{"num_hidden_layers": 8, "n_experts": 64, "d_shared_expert": 0, "hidden_act": "quick_gelu", "norm": "rmsnorm", "optimizer": "muon_variant", "max_grad_norm": 0.5, "train_tokens": 584900000}
Below are experts of layer 4 (counted from 0) of a mixture-of-experts language model. Rows are named up (a neuron's input weights, with its number), down (a neuron's output weights, with its number) and show model dimensions 120-159. Each number is 128 + 24 x the weight over its row's rms, rounded and kept within 0 to 255.
Before each expert's rows: "comes before" lists some tokens at least twice as common just after its tokens as in all text. This comes from a sample of Wikipedia text that the model never trained on. Tokens count by the router's weight.

# expert 13
comes before: ", ", ": ", "\n", "′", "y ", "\n\n"
up0 [ 83  99 177 156 140 143 117 168 145 130 114 127 115 109 134 106 131 132  99 140 122  94 118 139 148 162 106 130 122 105 103 133 128 161 184  97 102 142 146 103]
down0 [124 123 138 161 106 117 110 183 159 138 126 149 141 149 109 115  88 107 175 105 119 139  70 103 124 122 141 174 117 102 132 121 143 130 131 119 120 116 147 107]
up1 [115 134 127 140 123 163 121  71 164 117 137 134 137 135 152  87 111 129 162 132 119  64 153 130 151 156  98 109 137 131 133 130 110 123 142 164 111 145 140 125]
down1 [ 69 143 144 143  83 131 136 140 143 160 126 134 137  84 149 123 140 121 133 149 106 101 148 153 117 131 158 131 129 120 133 129 154 168 132 107 146  91 123 127]
up2 [133 122 129 110 127 133 140  85 103 146 134 114 170 120 132 139 130 120  73 127 121 104 174 122 186  75 150 155 170  81 100 122 126 134 118 171 138 118 189 163]
down2 [144 131 120 145 121 105 154 160  97 124 120 117 110  98  86 121  95 134 184  90 165 155 131 119 124 133 134 134  90 168 129 148 103  98 127 110 141 138 118 123]
up3 [105 138 118 147 113  75 112 102 136  84 132 111 111 129  92 150 163 143 115  76 131 138 149 124 167  79 125 130 132 175 133 118 129 138 148 135 103 156 106 124]
down3 [135 157 139 128 123 129 172 157  89 137 127 102 148 159 149 153 165 121  99 129 122 169 121 105 112 174 163 110 171 128 105 123 124 143 137 118 127 102 107 111]
up4 [116 133 103 134 160  96 164  96 126 108 130 169 137 106 107 144 129 142 121 120 121 133  88 168 104 122  85 128 149 135 164 165  86 139 142 159 134 109 101  86]
down4 [168 165 146 114 146 125 127 136 147 140 140 121 126 132 129 157 135 123 126 171 103 143 111 162 122 115  70 147 118 170 108  79 147 127  88 128 174 124  98 162]
up5 [143 134 138 124 117 157 112 129 111 112 141 124 111 157 137 119  94 159 148 112 139 111  99 181 128 114 112 144 134 129 143 135 182 129  97 109 134 113  92 139]
down5 [ 88 105 163 133 122 118 180 152 100 147 142 157 126 128 149  80 126 122 111 161 153 119 134 150 151 134 133  98 182 131 135 136 151 148 164 147 131 113 130 104]

# expert 2
comes before: "- ", "| ", "\n", "The ", "|---|---|---|---", "=="
up12 [122 107 150 130 126 112 124 124 165 101 141 164 102 111 170 139 149  95 128 131  96 122 116 144 127 140 107 172 162 163 154 115 176 123  37 143 134 145 152 161]
down12 [114 150  89 110 107 162 120 108 118 108 106 104 110 145 115 101 160 123 129 132  70 137 134 188 119 105 116 114 105 139 153 149 140 141 140 128 129 167 151 138]
up13 [134 128  99 145 128 117 146 150 158 172 159 159 109 181 135 134 140 106 119 144 111 102 131  98  91 124 125 117 140 104 118 129 165 126 138 146 152 122 103 121]
down13 [116 152 142 100 145 142 122 102 113 124 127 116 150 102 122 146 129 109 115  82 164 167 133  96 132  94 119 139 104 101 133 123  81 105 139 105 125 111 134 108]
up14 [128 119 139 104 143 168 149 115 142 165 109  60 157 109 181 155 150 141 158 100 141 120 108 138 169 126 102 141 158 176  93 175 135 112 142 163 172 144 169 123]
down14 [127 103  91 110 114 155 123 147 104 153 130 154 132 120 105 124  54 107 107 112 109 155  88 133 141 121 154 124 111 153 131 122 188 121 125 110 131 120 132 176]
up15 [114 131 145 108 131 100 111 147  83 112 105 160 116 124  51 110 110 146 120 146 150 129 152 138 164 118 132 164  88 160 160 152 129 133 148  92 120 117 143 136]
down15 [142  87 115 136 110 160 126 104 190 151 109  79 122 120 164 149 186 151  96 109  77 186 123 122 126 118 113 134 154  71 108 105 148 116 141 154 130 104 102 135]
up16 [158 138 140 140 138 124 185 115  76 104 154 139 138 102 128 150 171 111 135  86 145 155 136 123  99  91 109 113 153 131  98 117 119 144 130 147  60 120 112 162]
down16 [106 128 139 117 129 124 149 129 177 149  90 111 131 166 120 116  63 181 108 117 167 102 130 130 139 130 153 107 157 152 157  80 123 153 114 118 161 163  90 123]
up17 [ 72 141 149 153 109 125  94  83 191 146 165  94 119 103  97 119 108 136 145 128 102  63 143 110 130 135 116 152 152 124 134 129 127 106 105 115 139  81 160 157]
down17 [102 114 127  81 160 117  99 112 101 105 130 152 139 120 111  64 131 108 131 132 123 137 144 123 166 106  84 134 137 156  64 121 119 112 130 149 152 138 103 121]

# expert 38
comes before: ", ", " ", ". ", "fic", "y ", "e "
up0 [132 124  99 131 125  99 142 106 121 116 121 113  97 155  98 132 113  78 146 171 135 128 107 159 133 115 130 123 157 109 111 129 131 133  92 110  90 114 177 134]
down0 [ 89 177 135 133 118 127 121 134 134 128 150 151 161 105 152 107 147 150 155 112 116 140 176 127 113 170 170 128  69 123 134 123 113 118 138 143 128 165  91 114]
up1 [ 98 119 151 115 112 131 144 129 110  78 112 134 117 114 139 122  87 153  98 154 155 105 100  99 113 136 116 110 152 116 141 151  89 106 120 105 146 110  99 143]
down1 [144 119 145  86 111 131 104 113 152 125 114 115 136 112 110 110 133 121  99  87  92 149 149  56  86 164 186 134 139 127 147 132 137 136 125 129 115 112 139 121]
up2 [130 131  92 148 148  66 158 121 136 100 140 104 113 148 103 152 133  96 144 171 132 115 123  62 100 157 114 171 140 151 123 119 100 104 128  92 114 128  98 112]
down2 [139 103 121 131  99 126 108 137  89 100 127 128 157 117 105 155 137 108 150 115 155 142 157 147 122  86 109 119 102 104 134 128 162 127 137 149 129 116  92 131]
up3 [111 147 143  96 145 118 156 137  94 188 122 170 151 125 103  98 125 125 120 149  88 133 149 107 127 143 129 130 161 111 148 126 137 120  79 153 110 139  97 176]
down3 [117 166 110 114 130  94 113 132 205 116 144 151 127 130 137 167  92 100  96 128 167 124 121 134  96 101 131  88 118 163 131 122 138 179 148 180 100 124 134 149]
up4 [140 124 109 133  94 140 104 132 119 193 148 137  96 163 123 116 122 175  95 136 169 143 163 179 104 102  74 147  96 129 158 125 140 126 128 121 134 152  95 135]
down4 [134 167 159 172 162 102 157 130 191 109 125 175 163  96 130 144 139 101 137 139 137  81 127  98 159 128 127 125 161 107 130 152 138 158 149 117 134 113 159 114]
up5 [ 84 157 134 115 147 100 108 173 118 147  63 104 138 118 131 153 175 169 129 111 124 122 129 161 167 169 129 137 143 116 152 125 114 139 125 115 160 176 116 142]
down5 [122 116 104 108 126 137 150 101 129 108 122 111 155 140 140 105 131 113 126 100 113 174 126 150 111  94 144  69 143  95 109 133 104 158 147 124 102  90 157  81]

# expert 43
comes before: ", ", ". ", "\n", "sion", ": ", "s "
up0 [132  96 120 143 170 127  96 128 140  87 150 155  96 111 123  99 114 113 135 154  89 103 121  96 152 166 105 145 105 143 144  98 135  96  84 102 145 109 117 117]
down0 [114 134 101 114 110 101 151 131 126 133 139 131 142 148 144 121 120 141 160 106 129 143 137 130 102 104 120 139 113  85 142 151 119 109 172 101  67 169 137 130]
up1 [ 74 142 167 120 143 141 115 154 118 122 128 128 129 147 154 101 126 101 142 123 157 168 168 121 129 158 128 134 133 140  87 159 146 167 110 112 154 119 152 147]
down1 [169 148 121 151 144 121 114 164 149 160 116 182 148 140 105 122 157 140 189 157 108 155 126  93 135 116 163 133 108  91 118  97 115 131 150 153 143 120 105 166]
up2 [138 136 133 165 113 141 126 111 170 127 143 154 105 164 112 140 134  89 111  79 107 120 144 130 102 163 136 132 143 158 146 102 122 129 151 103 142  89 120  94]
down2 [108 140 110  63  93  75  99 124  78 135 141 130 172 119 105 105  91 132 101 128 143 129 132 133 165 103 147 103 115 119 134 141 149 106 121  97 151 122 131 134]
up3 [160 148 146 137 116 139 118 129 112 117 120 132 128 120 137 202 152 108 122 121 134 143 131 173 130 126 114 104 143 166 153  74 116 176 118 165 148 133  96 117]
down3 [105 158 126 112 179  84 132 157 130 101 120 114 137 143 130 131 133 123  96 156 139 135 157  62 148 112 138 149 154 123 108 155 111 159  98 136 125 111 135 126]
up4 [114 150 111 132 152 140 126 106 137 108 152 116 140 161 123 132 125 142 161  94 120 151 169 121 147 128  80 124 106 121 135 179 170  95 132 101  91 167 150 194]
down4 [130 161 119  84  97 134 114 163 177 138  97 117 114  74 106 101 129  89 115 121 122 118 149 114 142  99 148 116 158 149 125 146 107 156 127 129 132 139 108  56]
up5 [106 127 125 154 141 155  86 121 154  98 109 142 148 161 152 136 121 156 159 137  79  80 122 119 127 127 120  93 172 129 138  98 146 115 176 155 102 112 137 114]
down5 [120 153 179 111 133 139 138 181 148 114 145 149 114 127 145 123 139 122 114 108 109 143 127 114 125 189 118 158 133 164 127 127  87 150 137 133 150 165  99 121]

# expert 3
comes before: "| ", "|", "of ", "be ", "was ", "("
up0 [146  69 167 138 170 133 148 136 125 123 117  94 135 108 148 119 145 156  74 160 129 110 145 159 103 127 104 179 131 195 102 101 120 163 146  71  99 134 123 106]
down0 [120 146  94 146 105 142 125 152 149  90 123 104 150 138 180 145 128 129 179 130 164 107 141 145 166 141 110 128 163 118 117 126 115 134 112 157 111 147 134  51]
up1 [ 98 109 137 160 132 135 144  89 110 156  93  96  83 134 125 127 135  97 141 143  80  73  71 124 129 118  93 159 133 134 158 119 101 108 123 168 126 143 119  84]
down1 [ 96 121 150 135 121 128 138 162 159  89 133 118 128 120 138  67 150 132 129 102 120 158 145  99  95 108 157 115 125 156  91 158 172 121  83 117 131 126 108 181]
up2 [130  99 115 114  78 138 120 108 164 149 141 143 100 106 144 129 145 109 161  99 163 128 165 151  97 141 134 137 180 175 131 111 122 133 101 109 160 114 129 109]
down2 [128 164 156 120 116  89 127 145 105 126 119 139 154 133 167 120 157 142 142  69  73 125 111 141 117 145 135 109 125  95 130  92 134 149 147 132 178 146 167 154]
up3 [154 167 129 139 131 123 100 127 191 157 114 108 163  94 147 129 104 127 152 123 116 145 133 119 174 140 121 139 122 143 100 146 171 119 108 120 144 127 100 155]
down3 [118 111 132 102 111 126 132 124 121 103 157 129 109 136 111 102 147 151 115 121 105 107 161 144 125 150 151 141 129 102 137 150 136 119 167  88  73 153 152 116]
up4 [127 128 100 128 178 162 136 149 108 135 161 134 164 132 158 150 118 132 149 131 120 118 124 113 123 111 135 143 152 115 114 112  91 149 129 119 105 179 134 150]
down4 [111 131 148 112 103 165 145  72 137 130 159 118 139  90 144 140 111 115 131 106 120 146 105 112  78 162 148 163 169 143 154 121 135 139 133 130 111 118 111 102]
up5 [123 168 157 154 100 134 126 160 108 139 136 106 159  63 143 147 105 146 156 144 107 100  81 136 130 131 111 161 123 143 152 131 151 130 152 121  71 162 165 152]
down5 [145 127  88 110 138 106 123 143 109 114 130 160 108 137 134 119 138 117 155 127 194 124 144 146  96 107 142  96 116 132 111  99 175 114 149 162  97  70 146 106]

# expert 58
comes before: "of ", "in ", "and ", "to ", "(", "for "
up8 [129 146 133 131 100 107 125 137 118 122 124 127 144 112 158 171 119 142 148 147 121 132 119 114 136  89 124 191 147 115 105 138 113 157 159 135 129 126 107  88]
down8 [154 112 101 113 137 118 110 114 135 133 137 138  98 108 154 146  98 117 119 141 118  88  90 113 136 158 122 124 142 160 130 136 163 132 145 154 149 161 138 134]
up9 [153 128 123 165 127 158 103 183 112 138  84 135 160 134 144 124 133 115  94 142  99 149 153 167 136 150 145 165 158 126 138 145 126 156 105 130 144  82  84 162]
down9 [ 94 140 156 135  97 117 135 122 135 116  98 168 109 151 133 176 153 106 125 124 101 110 124 122 131 126 130 112 150 132  75 104 116 111 148 116 121 125 181 111]
up10 [124 123 127 153 121 138 129 137 134 138 119 138 108  89 150 151 144 167 122 139 153 188 138  97 126 128 144 153 117  85 144 153 120  91 133 182 133 120 128 136]
down10 [118 151 139 119 168 125 104 135 123 122 151  75 128 105 148 149 109  92 132 111 121  67 109 129 132 119 122 155 174 123 105  96 114 188 142 120 141 127 126 100]
up11 [111 145 116 130 133 114 145 135 150  96 113 173 140 144 162 117 149  96  98 106 123  88 137  85 148 134  85 110 110 122 139 140 152 164 145 127 170 172 132 129]
down11 [132  87  93 108 122 138 118 110 121 159 178 101 149  92  74 115 130 150 144 110 144  96 108 130 128 141 184 143 146 146 117 167 124 109 141  92  96  87 148  90]
up12 [108 157 149 116 146 128 170 111 142 162 132 140 124 130 107 193 135 114 144 118 132 117 101 145 153 105 151 143 164 138 181 133 104 110 158 109 205 102 150 152]
down12 [102 113  99 110 139 123 163 108  91 116 112 100  90 152 143  97 131 143 105 136 152  93 114  91  95 139 167 130  76 140 155 123 164 103 118 113 177 162 159 102]
up13 [119 117 150 156 105 114 154 153 156 172 130 178 138 148 174 140 173 152 183 137 100 112 154 127 103 159 116 147 141 141 124 119 121 117 162 189 112 120 167 156]
down13 [165 117  82  83 113 119 102 178 105 105 112 137 118  92  91 134 127 124  96 139 195 143 168 134 124 134 133 117 116  77 149 131 116 132 109 109 108 107 111 104]

# expert 27
comes before: "| ", "(", "M", "B", "S", "H"
up8 [123 153 135 123 107 121 140 146 135 129 111 143 142 190 108 126 112 111 129 113 151 141 135 162 148 117 160 128 113 116 133 118  79 120 115 139 137 152 108 115]
down8 [120 105 140 127 115 129 104 140 128 152  99 136 151 126 155 139 170 118 156 140  80 119 125 122 151 142 146 114 158 168 109 149 155 136 131 154 129  45 141 146]
up9 [138 147 144 147 146 102 134 131 127 144 155  87  99 138 111 181 128  71 127 138 117 118 108 133 168 115 141 106 131 184  85 123 120 133 152 115 106 125 188 148]
down9 [168 134 149 101 168 156  79 102 105 100  88  90 131 105 135 115 156 150 142 130 108 127 109  67 117 116 142  94 120 165 134 161  91 114 138 113  94 105 113 154]
up10 [130 155 152 124 120 145  97 109 172  95 105 109 108  50 121 136 109 177 124 145 161 150 120 104 141 117 130  93  94 123 161 121 138 129 101 149 138 141 105 117]
down10 [131  85 154 133 150 139 131 103 139 135 129 119 113 185 119 162 131 128 151 134  84 167 110 130 136 149 129 127 106 111 143 152 139  94 105 148 168 146 124 113]
up11 [114 142  90 116 152 133  96 123 127 109 165  79 109 122 138 111 159 186 159 153 147 151 128 121  81 128 143 139 114 127 136 121 137 164 107  95 139 120 171 105]
down11 [100 119 164 148 167 108 145 173 135 167 174 115 120 108 114  93 109  98 122 179 149 110 135 130 152 134 106 123 114 109 146 122 132 130 162 167 121 178 105 153]
up12 [ 85 137 132 148 144 181  91 126 126 128 104 120 103 110 131 119 144 101 102 121 127 128 168 175 121 124 131 112 182  94 153 173 114 145 105 126 153 119 113 123]
down12 [142 147  78 112 135  96 132 167 127 144 149 122 148 172 142 124  76 108 159 132 143 146 109  92 141 108 130 114 100 147 110 106 113 139 138 138  92 148 129 123]
up13 [164 156 128 173 137 101 150 171 100 148  91 112 129 151 104 157 103  99 121  51 154 139 129  98 105 111 133 137 131 157 129 146 146  98  98 146 157 133 125 126]
down13 [102  94 149 139 133 141 103 137 150 110 124 135 108 116 208 111 140 165 137 176  95 144  94 117 128 101 120 137 141 143 132  83 121 151 117 102 122 127 139 156]

# expert 51
comes before: " ", "0 ", "2", "3", "4", "1 "
up8 [139  58 148 128 131  73 128 146 157 117 151  97 142 155  99 194 161 117  98 134 142  88 133  82 124 112 113 122 104 127 131 135 114 107 135 113 148 122 142  95]
down8 [179 113 118 131 126  99  85  97 140 119 107 141 140 103 101 139 120 129 116 137  93 135 155 118  86 146 129  98 152 112 135 185 111 163 117  89 145 157 153 137]
up9 [111 130 117 108 125 138 156 135 118 142 113 125 123 182 126 125 148  90 115 135 131 140 108 155 132 123 118 111 164 137  80 167 175 140 122 167 112 129 164 107]
down9 [117 123 134 121 114 127 149 138 152 115 102 178 149 146 139 166 117 127 118 135  91  90 125 163 161 188 100 160 143  91 129 121 112 131 139 137 131 143  99 145]
up10 [124  94 149 131 149 117 136 142 132 145 134 147 129 156 108  84 161 107 135 100  84 109 113 125 137 122 100 149 114 148 135 119  92 128 120 103 118  82 103 105]
down10 [146 130 138 150 130 122 101 145 108 152 149 141 165 142 152 156 111 133  90 127 118 134  99 116 136 111 126 142 144 166 136 153 142 129 140 124 121  98 131  76]
up11 [ 89 126 155 147 109 100 152 104 134 124 149 143  84 147 129 126 144 127 115 102  50 124  75 103 117 118 157 108 134 117 156  97 110 149 179 146 123 114 123 150]
down11 [108 149 150 130 172  99  91 155 122 122 122 139 162 134 127 169 131 134 105 121 155 112 160 165 135 140  92 160 137 126  94 182 145 185 128 118  97 167 161  94]
up12 [111 116 141 136 163 109 155 109 103 183 112 113 154 127  94 122 120 128 100 137 121 116 127 146 135 118 125 107 148 108 143 117 106 118  97 137 145  88 116 136]
down12 [124 129 138 162 155 171 115 142 129 120 191 182 121 145 136 129 139  97 172 105 133 121 109 110 140 155 112 171 133 119 144 154  91 141 178 142 143 151 132  89]
up13 [122 165 130 154 137 131 157 130 119 120 123  95 142 114  84 112 177 138 118  87 109 116 136 147 127 117  97 137 166 103 131 164 113 147 116 135 122 128 161 126]
down13 [113 144 158 133 120 171 118 153 167 109 163 130  98 148 174 171 154 138 152 121 114 142  54 158 157 161 126 107 100 113 137 131 105 143 123 160 140 115 136 134]

# expert 26
comes before: ", ", ". ", "s ", ": ", ".", "\n"
up0 [148 126 130 140 172 129 124 151 140 129 107 135 104 134 127 133 129 128  81 129 126 139 109  90 136 164 122 120 160 155 190 117 166  98 115  98 144  76 141 133]
down0 [116 113 120 116 121 119  84 143 107 118 125 134 126 105 117 140 115 117 150 136 120 150 115 159  86  89 107 144 110 128 126 149 157 122 120 146 132 183 150 164]
up1 [142 128 153 144  98 114 137  88 129 162 135 138 145 162 167 135  75 129 134 153 108 128  91 165 140 133 119 129 121 124 122 148  94  88 131 111 137 192  74 144]
down1 [ 88 110 154 121 102 107 101 148 150 102 150  50 147 140 104 149 113 161 146  96 119 169 105 139 135 123 167 131 139  94 138 152 175 113 106 149 128 102 128 168]
up2 [147 107 122 126 115 125 137 143 194 158 146 129 141  82 124 173 127 139 135 131 146 111 122 130 162  90 142 138 108 124 120 104 125 123 146 145  94 128  85  93]
down2 [137 159 163 135 112 138 121 106 139 136 125 121 183  99 146 137 132 118 133 140 137 110 131 137 116 159 108 152 119 138  93 122 119 127 130 108 136 157 128 118]
up3 [108 113 132 121 102 130 157 128 121 111  98 136 108 116 117 127 149 154 128 135 131 131 114 122  99 106 129  91 184 136 143 155 120 136  90 122 130 121 107 119]
down3 [125 131 113  95 128 119 136  88 112 129 133 163 104 131 115 114 135 124 124 128 147 128 141 129 165 142 127 104 116  98 136 112 128 140  92 105  82  91 112  93]
up4 [145 130 167 134 148 104 137 158 145 134 118  96 153 137  96 182 115 149 115 175 124 103 153 135 154 144 110 126 122 111 151 165 149 133 127 132 131 145 101 131]
down4 [157 139 106 131 139 122  63 136 136 123 126 139 129  88 189 141 128 130 130 108 125 143 147 151  99  93 159 131 132 177 124 186  89 133  96 159 100 105 159 146]
up5 [167 166 119  89 121 155 119 168  97 149 138 134 105  95 178 125  92 145 122 132 134 149 167 146 167 142 129  83 142 142 122 122  98 110 116 103 146 137 150 117]
down5 [138  87 150 128 128 136 128 192 116 132  99 177  97 129 106 121 192 105 110 133 120  91 144 156 113 122  82 181 131 135 120 137 120 152 161 113 154 103 103 132]

# expert 39
comes before: "| ", " ", "|", "3", "4", "2"
up0 [ 96 126 162 121 156 109 162  70 160  63 145 107 121 134 114 127 124 145 135 156 165 123 146 137 149  90 141 104 132 131 131 116 133 139 152 150 160 144 139 128]
down0 [ 96 169 122 108 125  97 160 142 100 108 154 120  83 122 129 116 118  99 124 137 109 163 131  87 150 145 149  77  91  87  96  89 123 132 104 117 139 179 122 133]
up1 [128 114 115 118  82 109 123 155 150 137 123 122 108 149 128 107 166 138 120 109 135 114  94 193 135 141 106 135 159 130 124 147  99 170  87 102 127 149 143 133]
down1 [136 125 112 151 163 124  88 113  83 160 133  88 139 130 155 130 120 100 118 131 131  83 131 170 108 107 157 138 126 150 178 124 143 148 142 121 106 104  96 149]
up2 [131 113 118 124 106 115  78 102 146 142  82 109 120 115 110 116 138 110 141 127  91 139 123 131 122 125 184 146 144 115 162 154 138 133 142 155  90  79 137 158]
down2 [127 164 136 154 104 155 124 144 114 164 113 128 139 161 137 119  86 125 150 102 147 139 163 117 122 159 144 120 122 105  91 110 137 131 138 103 176 181 138 161]
up3 [ 75 149 126 116 130 157 109 127 125 100 120 114 134 140  97 145 138 137 138 136  89 117 113 159 129 124 133 163 131 151 150 129  45 105 149 128 120  78 124 122]
down3 [168 146 150 116 126 165 122 148 154  99 128  74 121  80 135 151 117 148 110 107 148 151 138 102 142 118 193 103 112  81 122 135 140 122 115 148 143 173  93 108]
up4 [177  92 111 104 144 105 173 139 124 173 145 126 153 140 121  85  70 115 109 143 125 141 135 155 150 161 160 101 124 115 128 146 120 130 113  85 110 140 166 133]
down4 [137 116 116 104 169  84 121 127 147 119 148 179 122 144  99 118 133 139 118 128  96 130 101 129 119 141 114  82  69 132 129 100 101 119 122 150 141  90 127 100]
up5 [161 124 169 148 154 107 132 111 127 123 143 152 150 103 127 122 148 134 130 114 109  77 143 127 101 135 150 104 146 171 112 116 133 186  67 131 101  98 139 130]
down5 [116 131 110 108 169 148  99 108  84  98 133 138 134 159  76 107 129  93  76 129 146 142 125 141 156 112 142 104 106 127 156 103 122 137 117 102 136 140 128 110]

# expert 35
comes before: "of ", "and ", "in ", "were ", "to ", "for "
up0 [134 180 116 122 162 106 157 132 131 103  88 117 125 113 121 118 120 128 144 113 135 135 122 168 174 136 138 161 127 116  96 118 136 110 123 149 114 143 146 140]
down0 [106 140 143 140 110 139 105 132 130  91 126 141 175 165 120 126 121 124 130 132 118 128 142 131  86 146 113 101 134 151 165 148 109 122  97 140 164 148 115 140]
up1 [ 78 141 144  93 129 129 126 119 152 119 132 109 110  65 145 106 117  89 141 130 157 132 122 151 155  86  87 105 145  97 165 123 150 127 114 158 136 139 126  86]
down1 [166 103 108 142 121 123 141 106 124 113 110 106 149 167 116 157 170 145 144 150 124 138 140 125 122 145 145 107 134 155 155  83 126 165 130 125 115 123 156  85]
up2 [108 145 116 122 118  84 145 112 160 154 136 168 139 119 146 135 110 116 113 116 141 119  97 104 116 129 147 156 177 168 146 102 120 138 129 122 121  97 126 134]
down2 [ 66 142 152 137 117 114 135 127 143 157 161 124  90 167 126  94 148 100 124 108 134 105  80 118 103  83 175 111 104 170 122 120 130 111 136 136 113 160 131 165]
up3 [139 161 110 127 123 131 135 116 154 135 127  97 164 120 102 165 121 117 126 169 132 174  93 108 108 122 123 129  96 130 108 163 120 147 145 164  89 141 129 118]
down3 [164 136 156 132 141  96 144 155  80  99 154 126  60  90 111 116 108 110 138  84 162 104 139 120 121 135 121  84 133 145 177  91 144 140 133 137 142 130 121 109]
up4 [139  92 153 151 111 112 121 122  88 135 156 118  90 134 130 103 141 136 116 141 115 113 122 164 116 131 122 150  94 178 108 138 119 119 127 147 121 126 109 147]
down4 [137 161 144  73 132 127 131 148 135 142 178 114 113 119 167 136 120 107 153 160 134 109 154 105 100 118 172  80 121 128 138 152 154 151 126 111 134 100 162 141]
up5 [140 128  91 130 102 114 100 110 124 130 135 136 120 170 107 105 130 107 116 109 146 134 145 154 154 139 145 128 152 132 123 118 103 143 170 118 153 105 153 171]
down5 [133  84 100 124 157 137 130  72 122 118 124 153 139 131  88 112 114 108 133 153 107 116 138 122 143 149  88 121  89 135 168 155 125 135 100 124 120 148 101  81]

# expert 10
comes before: "| ", "(", "and ", "of ", "in ", "R"
up8 [122 154 128 150 113  84 146 110  90 138 111 118 133 148 149 131 127 165  85 130 187 149 170  70 125 113 109 115 167 141  92 106 106 136 106 101 126 155 116 154]
down8 [146  79 113  90 142 150  98 119 164 117 102 155 119 123 137 146 132  88 169 133 119 138  82 165 137 120 134 112  86 120 163 135 141  86 139 143 148  59 148 103]
up9 [115 156  96 127 175 120 105 110  92 165 104  82 154 140 134 101 114  85 128 105 103 153 110 143 111 120 135 143 161 114 125  89 145 107 156 147 122 147 176 147]
down9 [105 107 139  90 147 139 140 132 166 137 136 153  92 125 103 134 130 133 102 118 107 114 107 134 162  90 125 108 132 121 174 134 163 128 183 156 128  68 130  84]
up10 [143 131 169 126 109 100 163 108 117 175 151 173 143 141  97  87 108  72 168 134 143 129  88 106 112 149  90 136 134 117 138 109 156 154 134 140 128 110 115 109]
down10 [127  97 116 169 116 116 123 168 121 113 118 125 123 107 146 173 178 230  86 152 136 133 165 172 128 106 157 130 164 102 133 135  83 130 113 104 142 147 125 142]
up11 [120 154 139 130 106 116 189 171 145 133 158 157 126 124 134 145 139 159 100 136 132 144 152 164 161 152 153 162 143 150 137 116 101  98 110 179 124  95 119 104]
down11 [102 144 155 156 116 137 100  95 124 144 152  92 181 154  90  96 105 117 119 134 110 144 119  83  99  91 106 120  89 115 156 134 127 156 103 103 145 160 119 114]
up12 [147 143 123 147 136 126 146 137 128 107 134 160 169 118 103 159  77 167 136 147 126 123 143 154 151 155 109 149 130 134 171 143 110 105 127 135  93 139 144 144]
down12 [101 155 145 100  81 112 128 138 103 122  89 181 137 150 145 101 153  93 100 117 128 131 108 107 116 112 127 124 154 109 138 126 130 124 107 125 167 105 147 141]
up13 [115 130 144 143 112 110  92 152 120  98 117  88 138 130 161 154  68 122 167 140  92 124 131 130 152 149 120 165 123  84 117 115 139 136 135 123 143  94  79 139]
down13 [117 141  65 127 145 144 127 103 181 162 182 134 102 150  95 118 156 142 112 135 106 142 101 151 109 102 117 144 152 147 137 149 144 106 139 118 143 168 151  98]